From a checkpoint of a small mixture-of-experts model trained on Wikipedia.
Experts: 40 experts in each of 9 layers, 96 ReGLU neurons an expert, 8 picks a token, a softmax router.
Below are experts of layer 4 (counted from 0) of a mixture-of-experts language model. Rows are named router (the router's row for the expert), gate (a neuron's input weights, with its number), up (a neuron's input weights, with its number), down (a neuron's output weights, with its number) and show model dimensions 128-255. Each number is 500 + 25 x the weight over its row's rms, rounded and kept within 0 to 999. Numbers have three digits each.
After each expert's rows: "gets" lists some tokens that make up at least twice as much of what it gets as of all text. This comes from a sample of Wikipedia text that the model never trained on. Tokens count by the router's weight.

# expert 3
router:506505499492463502512528459452506439514512496468533510494499477516469477504534518535518503499478509538495481488534552470517481496521510476503506479504495534483486499534505455511502504481491538507493525477525494462488491474491496518487472537530523496581513465481517541525505506486489478501452488476505498482497473509479474515488488534458497522480527482526469474463497516488531476535461
gate0:521473508539472487532486527446532509490492479450441534510486496529476484531493474515533504504497560529514441471512510504533506499463532509546503488489500515513499463494523470530448499510527502506529489515492497489471491503485487552511528524506533479523452485494459527549512545478519515508497530516476521512471470500535495568473545492485526524474503502498467526514484486471490523491470
up0:496543553502543523507551536561490517523547488496498503498496453472525510488550444503488477485479473476468455492503509477473531488509474519492488513523554530486499505492548514489533479515504505539480549513509497482443482508498467517459513517460550456501524461512465499512477494557448518481540521469538500508501505490500486478519535490522478491509481515484484481501493470523498488510496
down0:533496503498531497515490544530542485476510488490481496515497477508501449492466462509506515483516511502512509502507521534505480493524448497447492513469472527480511458479450490512469479525498535498552493535521477497523497492466484523469504540470554524518531562505522485497510445526486489464511498523471489489465484483530493503440510542527514489515475520559496492515478553511490478531496
gets: " |", "-", " and", "|", ",", ":"

# expert 7
router:464464547509497524489456511529513505497483477482515474471482536486492487529484515493491453501499462495493534430517519487473469520532448476474437525497482491502517464509498506510494470520499502532456513517528482539522560496484518463512505505483519507489526536496482503489554526506493499453516531528482534503511502442479502511478532503495503478481503490473499470421488465511469506461514
gate3:493470517483481543513486514517491504445447517495522508499455495519488458473530542524473533509526462515497506500460498473510505501479510507428500463485505470521459496510474524536513531555524518488525495510502509513474515537506458524535481509511479465533480439507494460490516471554483479481517498501547561485522513514498470544501525486488503503521461458468508537473504485481545530482522
up3:523508494504485530476474469494499476531472477511493497487460527469485523557501453466459467522486469530463544471529475525508484491526503492494501479527472505544492489517504501477542482464500504489523511484481467497474474471508499502480493469484549500479486481475522484566532492518554445536518505527492496495492483469549523474460533498507483502479502557455506497523471502499484486496519
down3:481461524467500528543473517484520492508516530543497472464562530508531520491502546501498505526559507499522528467474470479493506518465482525491458486511530457501499511473474496473517501495481538522448505499505562510470482518496482530518491533491462496492541466494495507475492511503486512515468484482526497514500522500466482514497523495523537496511502511545498521498450528489508533487474
gets: "0", "9", "6", "7", "5", "8"

# expert 16
router:492505509524476514480533512503495520554550554501494484489508479490508488502483534499505489541524474508515491518513509469453507507508463512510486501477520463518492505513492475497505529463508484497545489494475518457487443507509490556481516507501476545531488528444494441544489530476508546485456491490518516528503487504489454485488539486513469553534473532503531548477511536460544501537485
gate0:511545479460518477479498503496519471516502528455533536509498532504514490514538501505518510476478459469493527504473480487479473537477506500481509425526533476505502520498476526475537512492501518517467477538498496494583500504492509427534488488506474527511492480517531452462502499478455489563517514499583521499458502494462468530500543513487471554508531533518487514508486479506502491520525
up0:492478520532496523516496448473488508505518506473473500462472496490507514498517501518471536524501460479526502471464488506504512477533464518520498490540519515517486490528520495527517530469512496528470475497481500512502530493481525488563537482519513522488502517528488532550471528518523514490470495476481456542510532528455509498494471518485492521541526498512481502445452540475530442513529
down0:475468504465492468536479480482486560539485538480478464538490492458487523535506449536538528502540479455530528491449470518482501504552508514504507499549501471479499476475509490529527494488521542465521461497488506519514507519483472496531477469516530476502494535512505526496485509518507536510484494482504488521535508504470499487498491499492493522446463498515466509459479483478513495490505
gets: ".", " in", " as", ".\n\n", "|", " by"

# expert 15
router:464505495535508526472493465543470493516490511485511490517504505520519452460505499508486487531521517514523453470516488487474525476541452463489503495526537512496500501518486512465487498479476500500516493527560458479495457499511477521452463495475485573525497523513515534508445496511492491507431493471508492486486502528488504492464492519487500517544507501484517529498509514501506471544440
gate1:517505488522513507471470507481547457467489523494477489554498475520500525538495516536478557496525538498469530538547539534450498504489493472510475519469476520492466527495478509473553507525456513531519479525485527500540527508479468474494487507510475472490518505477549449470504457423501514503513472528486482491493511461477482459489538501528461496508534464476512471494511486510530555476497
up1:532534503442535500483469539498493508473498524474496465539490521460541497467470542488466522486514495525463498458502483487504455504491529515514529487502485495505523497445497477492513510535489497499515532497501469506481524507480449517511494529527468500520504503477493494466528499538478493489483518510517548521435492499494516467512495510481502494518537520573503496453502508459482471532491
down1:516454511527486491520500504475517448480504491504480478507531494508479486525514497498483519505506525461523535518458503502489452499523498511513504513503524498498540507463510496477480528481502562515457499550500554567459550523506515502497490488487461498482463458476519495560507524496481452494516487501539526506499515457474531502492477488525496478503477533529492513477540499492499512516515
gets: ",", " of", " in", " and", " to", ":"

# expert 39
router:528474495463495512479521522510504477476523523528479512496509539496476531490510505465489512477472475491529494518538486491461497461510450482494511508468507532522493462481522505468490496510475503503464522466487512524504567499494494501542473496433474531467517501481502488529480490526467579472509471512510496474527480463493513460471517488544516468497529461442524507492530536508490504512518
gate3:494490495532518521501545545473484510501469506516526508509495512517521477531504508483535494493489502464464485506504473449520484489478503505479534514484521504502473473515513488535515507518504460497518515504518481528454546508486470479519475477484529504513479477510511527430471515505442482437470515494477496535500494497488517416484527525513528513522450530505495553548526496486531491524457
up3:511502547516479508473499500519524531463495529437509492500519504484479481494481533525462465517513472487507485459498501493503533546493492499488500509502471474507541516458511498523453463495436471467550462499481473484495540496489545550506520546514520509450502468530518500504521473512471478518478536500475472524538509529483513493404541543461474471521449524493497493473509514459538496483518
down3:464484486495502521447507535517509502491455506468490496474493475507492523552479491491481506530490505504463486496493547507550476495479530501499489486535503507538493475498496503518478517459533440475487497519525506443494535492482482555504509500490528473485472530530468553509457558525499512510492508489526507483486507482493500510503492521540508488524554517512516528511498533511492493522489
gets: "2", "3", "0", "5", " game", " film"

# expert 13
router:513509471510497474497507509524506485498524508511465480499488551515512514503455551499485532497499546507499464522475535497502503477478466500517523519533513494546481515501483490460440500511540481516514501527515490542530529533509524517509479518498537557483513488515519508532478498502488488500477466469524489492499545548486527497448514467506543457457480452548483532537534480479484502501571
gate3:522495462520444452498530516482494473526478492533496476533478512462498543497463552488521508531501510488523527525498486564526482492478519515503513498453545471456521500463490540486518495481530508507518538490542502501506544498494496501521511517519526525551506500447527466488487506483457502484510533472547492468498524495518503517495506481525508536524528464509461493508485499491521460511537
up3:543493492458512498512493502447462525490535500488514511488504538432489532512506495484535505530450527494492497515497527501477501484519460499515450477481484536513481525509474461442519537488456528498499525494452489523468484510481486492497493493494529483523487517493494470536529495520499506509504510465488479528504513486527498451445501498489468510535502491442521546566496472442495496487493
down3:496508549540508508515518486489500462487480500501462533473526471499508495486491511502512491484539533535525467482466503504481491492493477485495444517445538491512525515537525503503499496458509492470502472466464514515506476497471536496517515506497526526550497569462494455484504517446493499484477477486535480507495495480496478536502540501505484484487470532510516424467533504463513476515479
gets: "2", "1", "0", "4", "3", " of"

# expert 25
router:490482492522527458498488530491508491488507509495490505502490505502542523537507509480495527499510492491497523514530520532527510511473523497522529500493519485529506504485472517530537526469471486499492510510468543519499523517511506487479491489514492495487469500502518535543492499478489502521483566470525502528515513466550538492543458479522515488486503504516460557528490461473499508492451
gate4:547481502518498537496490538499517461449478539522477492500459511517539520480467504470515537516490503477504569484461497529531500477559507506507520469515498515480525515493511545474511552471497546486499507468493512506482540488460498523512535498522465500460491508509516527467510508510521509508511470493505525476500471503526490502449463474531512555526522473459495523472487454484498497499514
up4:526519501499500463470515532505508490462508521498521467538503488501521487525535485506511489514455504465531510494520509503462475541453469509548508509497470498514479476503492484548486478506488494492547530490515519509483477468555483514494430500493488495522496561524517481523459448466507499512541495502505462479496504485472522510485502526512512539501477533489509515536551518467473495488515
down4:535472487495530435511491518506505485464467522477506487520494483490520465480531549510479494448522488519511472497505526484522498539466500491489479487493491503510482474515477506540519490493553524521492497499483513493453468499505477502494500478483483519535489488494485485529482465496498513487479471512511511482495505532483434483567463479490483487448496561478477497536500511465483483529525
gets: "1", "9", "0", "b", " John", "y"

# expert 21
router:490539518561557488527470487490468535483512480493504501468470475518506453517543505493524530483491501518490466510499512485498529496525528504505533475504516503458510506511504516488495508518473529476481490502547515495448471516507504486491517509462516513491499430552466542484525503495545474541514460474494539499477576514469514488481439522496491503485535479484486486484525503503498511540507
gate0:506472472488520461540499482486502507463525529494458498507496494514498550533531504489468504489464518484498505496466517508509487492544459465512499541518501498519482486524542538497496541516528487474475483526522501461475525494474528477508477496502499498543549411534482476539526459480533488480453445491505540505478499489491518534510454501464524475492518480505524460549500487483494524490463
up0:568505503518530514516466510515512527470491456435449525500496504496518515497499501486485508493518531486554485497494569520483505485543513480538517486483482487555505516482520495483509515519518522497473456530501476497501515465521505505513479496501480496482470538548541463481538504485480539508503507484528507540451478469517508487507524534523453481471499498495486505543480489477510510470473
down0:526544518469499520523446501501464486512471538527536502491524530489499469495472493449523485483525553473490459533531504466490483479529492520495476481503520461541531500470507519487492470532511506513497506476556478477481487471493511507542478519497522504475486520492507516553487538510509502502531472492526500483494471494478517501506489504508499492525459448471499460504534467503507509562565
gets: ",", ":", " and", "),", ")", ".\n\n"

# expert 17
router:481517460514486511484472498490490471496485520508492505533453531468526526475489524486475492533488509504467490538479479542527506514515490487496558500488460441549487541488474510467499491523514469492523474516488521536502504530512500478517514476480516488505491518526517535545463435505457476495482512471519524458529494487481482494556519509497525487461476524558497519545503469439516505475488
gate3:482529496490537479513537470475445469531478469501487490511489558522518499456487509454475467540466514468515521528498479488520462554459509500504452507494479470523473471529510499492470528511500504491466524494479477478513514502512507538453495463490541478520490517510536449511472496503486495522492522535507507493513533492536519511481541528470492521559479512490470523503471458501519499528511
up3:472499527455508518504510550526497543528509484448517466511496465509499480541495530488526496472488503474489508476485514548479465516515480486472485472453489516491470500503475524444494482506505522513522513471548519469541503463537509483479497527475504518465514467462455527527495482518512486504487538514479415499510486529499503463521486465528535494506515508494498506501499495532496507498497
down3:468493525492505485516505533504507496514487448499495518507511492514481499510526518494496498525478498530483485505491514468483483492474483532478506486488577531492484506506495484518503487519492466517480508468476505484513497473522484497557511512485486441549516502482527507547545500452493557539481485499521506513485496511494492479515472510502495512496523497507547502489522542546494545472527
gets: "2", "0", "8", "9", "5", "4"

# expert 12
router:494511514467477482540490499540469512462432523494534499497518467528494479515510527478488487514480504508471525464475481490502486531504528498535456493505456485444513499469506531505544511522521468481537496502479474513525526486498528532508524540515498469502519501520524508494558506509523451508480538501498501544506532475480486528505512462483502509525482527487441528554519461514487510526479
gate3:453525522504494580499499428521471479500481470512459528489529501538562501501495484484461514504517505525448487503507478469495448513477467475487515519444499495482506524488500528522498549507500510507500463495495504459500526573469551512496472533504476503534532484512481502452512533508484462510531517509479499531545493482468489520520485506471463522529458532504478550524479493513502494529508
up3:514479496462504509497515496465498513506487529523553472521531503538481568470506495523482467542488480471515493487499501496477484461516519475497476443522485521533525534544513492493484504525479502485498510534493507483509491481476514518486523457444528511516499473481518507544470527488561522524497497533524488491518465515448454500434545473492523518482508482479502513475542488451515497506515
down3:492486532499507484516479479497477467457509522451511510505467514557529512558491504546512509515495538487509528520513521501513494563490490540469476519495509528542506533490456460549533491522509518501536525490550549509521519498493483512523492519478496535497503525503503482489478466492550517502482508543490509483509515514533516502539528513450515499469504514494534486509470498517482493516490
gets: "1", " is", " was", "2", " not", " be"

# expert 31
router:493514479492501523470480479517480501483510508510499531488501559454483523541506507498505536507485477487483510491521495492492471474465521469489477496469461506532487540493516550540504511510503500512458505497475513530556542462491459524490455537489478494530485487513506481490513517507472508473527461475491523509518530518484505507511541528485476516509484514503513504519492494492490503538521
gate0:512556520478483480496459531496453484527467524521478479511508559511512512526548517516473519462480539477475515466578512535524473500526492535466504520516466500509497498533535499511504515505512534534486475519516539515458538487482490514542491485490492517502510514551485467542482450494547484485504494485504480510486521493495505490503559463458534494488511500512495495472491467498453530542521
up0:450502436458497504503509505491532486465535496455484512509460521507472511474497515493507471524480518509432520486545501520483516499523507476525497478530436470471494480476490497502490524521496523532511515518533547475488498490464497530490486541483500514472536539520533515481510490519455547511494517468521502555506477481469519526533542518471498498526501521503516508491524518509493488490501
down0:488481475485495522518500506498488511502489525533484538510500461464505526499478481532525501466490516482476517499551490526572520469492503493490454563530486523502493501459475513512479497503519458488557520489520498517432454507493530454521524503485468469488535518523522492508522453482462512483462500482548477535500503516489461519473468483506492459499477508511514520525522523519467508514494
gets: "6", "7", "5", " he", "v", "–"

# expert 10
router:494491517480477513509496519519485455507468475495533523467505483477503506507494538458484524529475532517502525458494451485472439505506501514544512503504520511502491475448513507464522528509476486520551465495480528517526536461535503482520488487509498487533493475472530483500492490494543537486507497468482519508506498513487517500460515470477500490474457507546514536534503496500478493474484
gate0:481503524482484519489523539484495495459493505493492465502527468506518493512494496500509502500495461481532522490499543477527533455464499509503500499492495459450476490493543509559505489529504502463486484535446510484479513507527433504523487504510522493473513459449507503520458494480500506457474495519524490483517519535504529522527433537466530524523511511544499513516499514494481536540487
up0:525480530490486490478469479480476497557510484508493491471521463541495485487495491479498452518495494514467473537484467527484540483514507391498484531466495531501456479491517512513488499516497544513451501478456507505508501467472477522462556494498435518487532526504503508525481513462466511539500532474554535572545518524499509511447490525492535500485465511552534459504481488525469481511481
down0:477500556462536529463517487491533508518446517488539523496534533504512526508512503493502504474474481474486505506515493524494473480463531509516527435507551493472502523480523511519496519489489491480524486505503483449507518455517513500490435465481506501487500480493502542479472498506497541514485529497497482494495481477505462530497473526484496504480506526495475517491502525468515511510541
gets: " the", " a", " he", " his", " it", " \""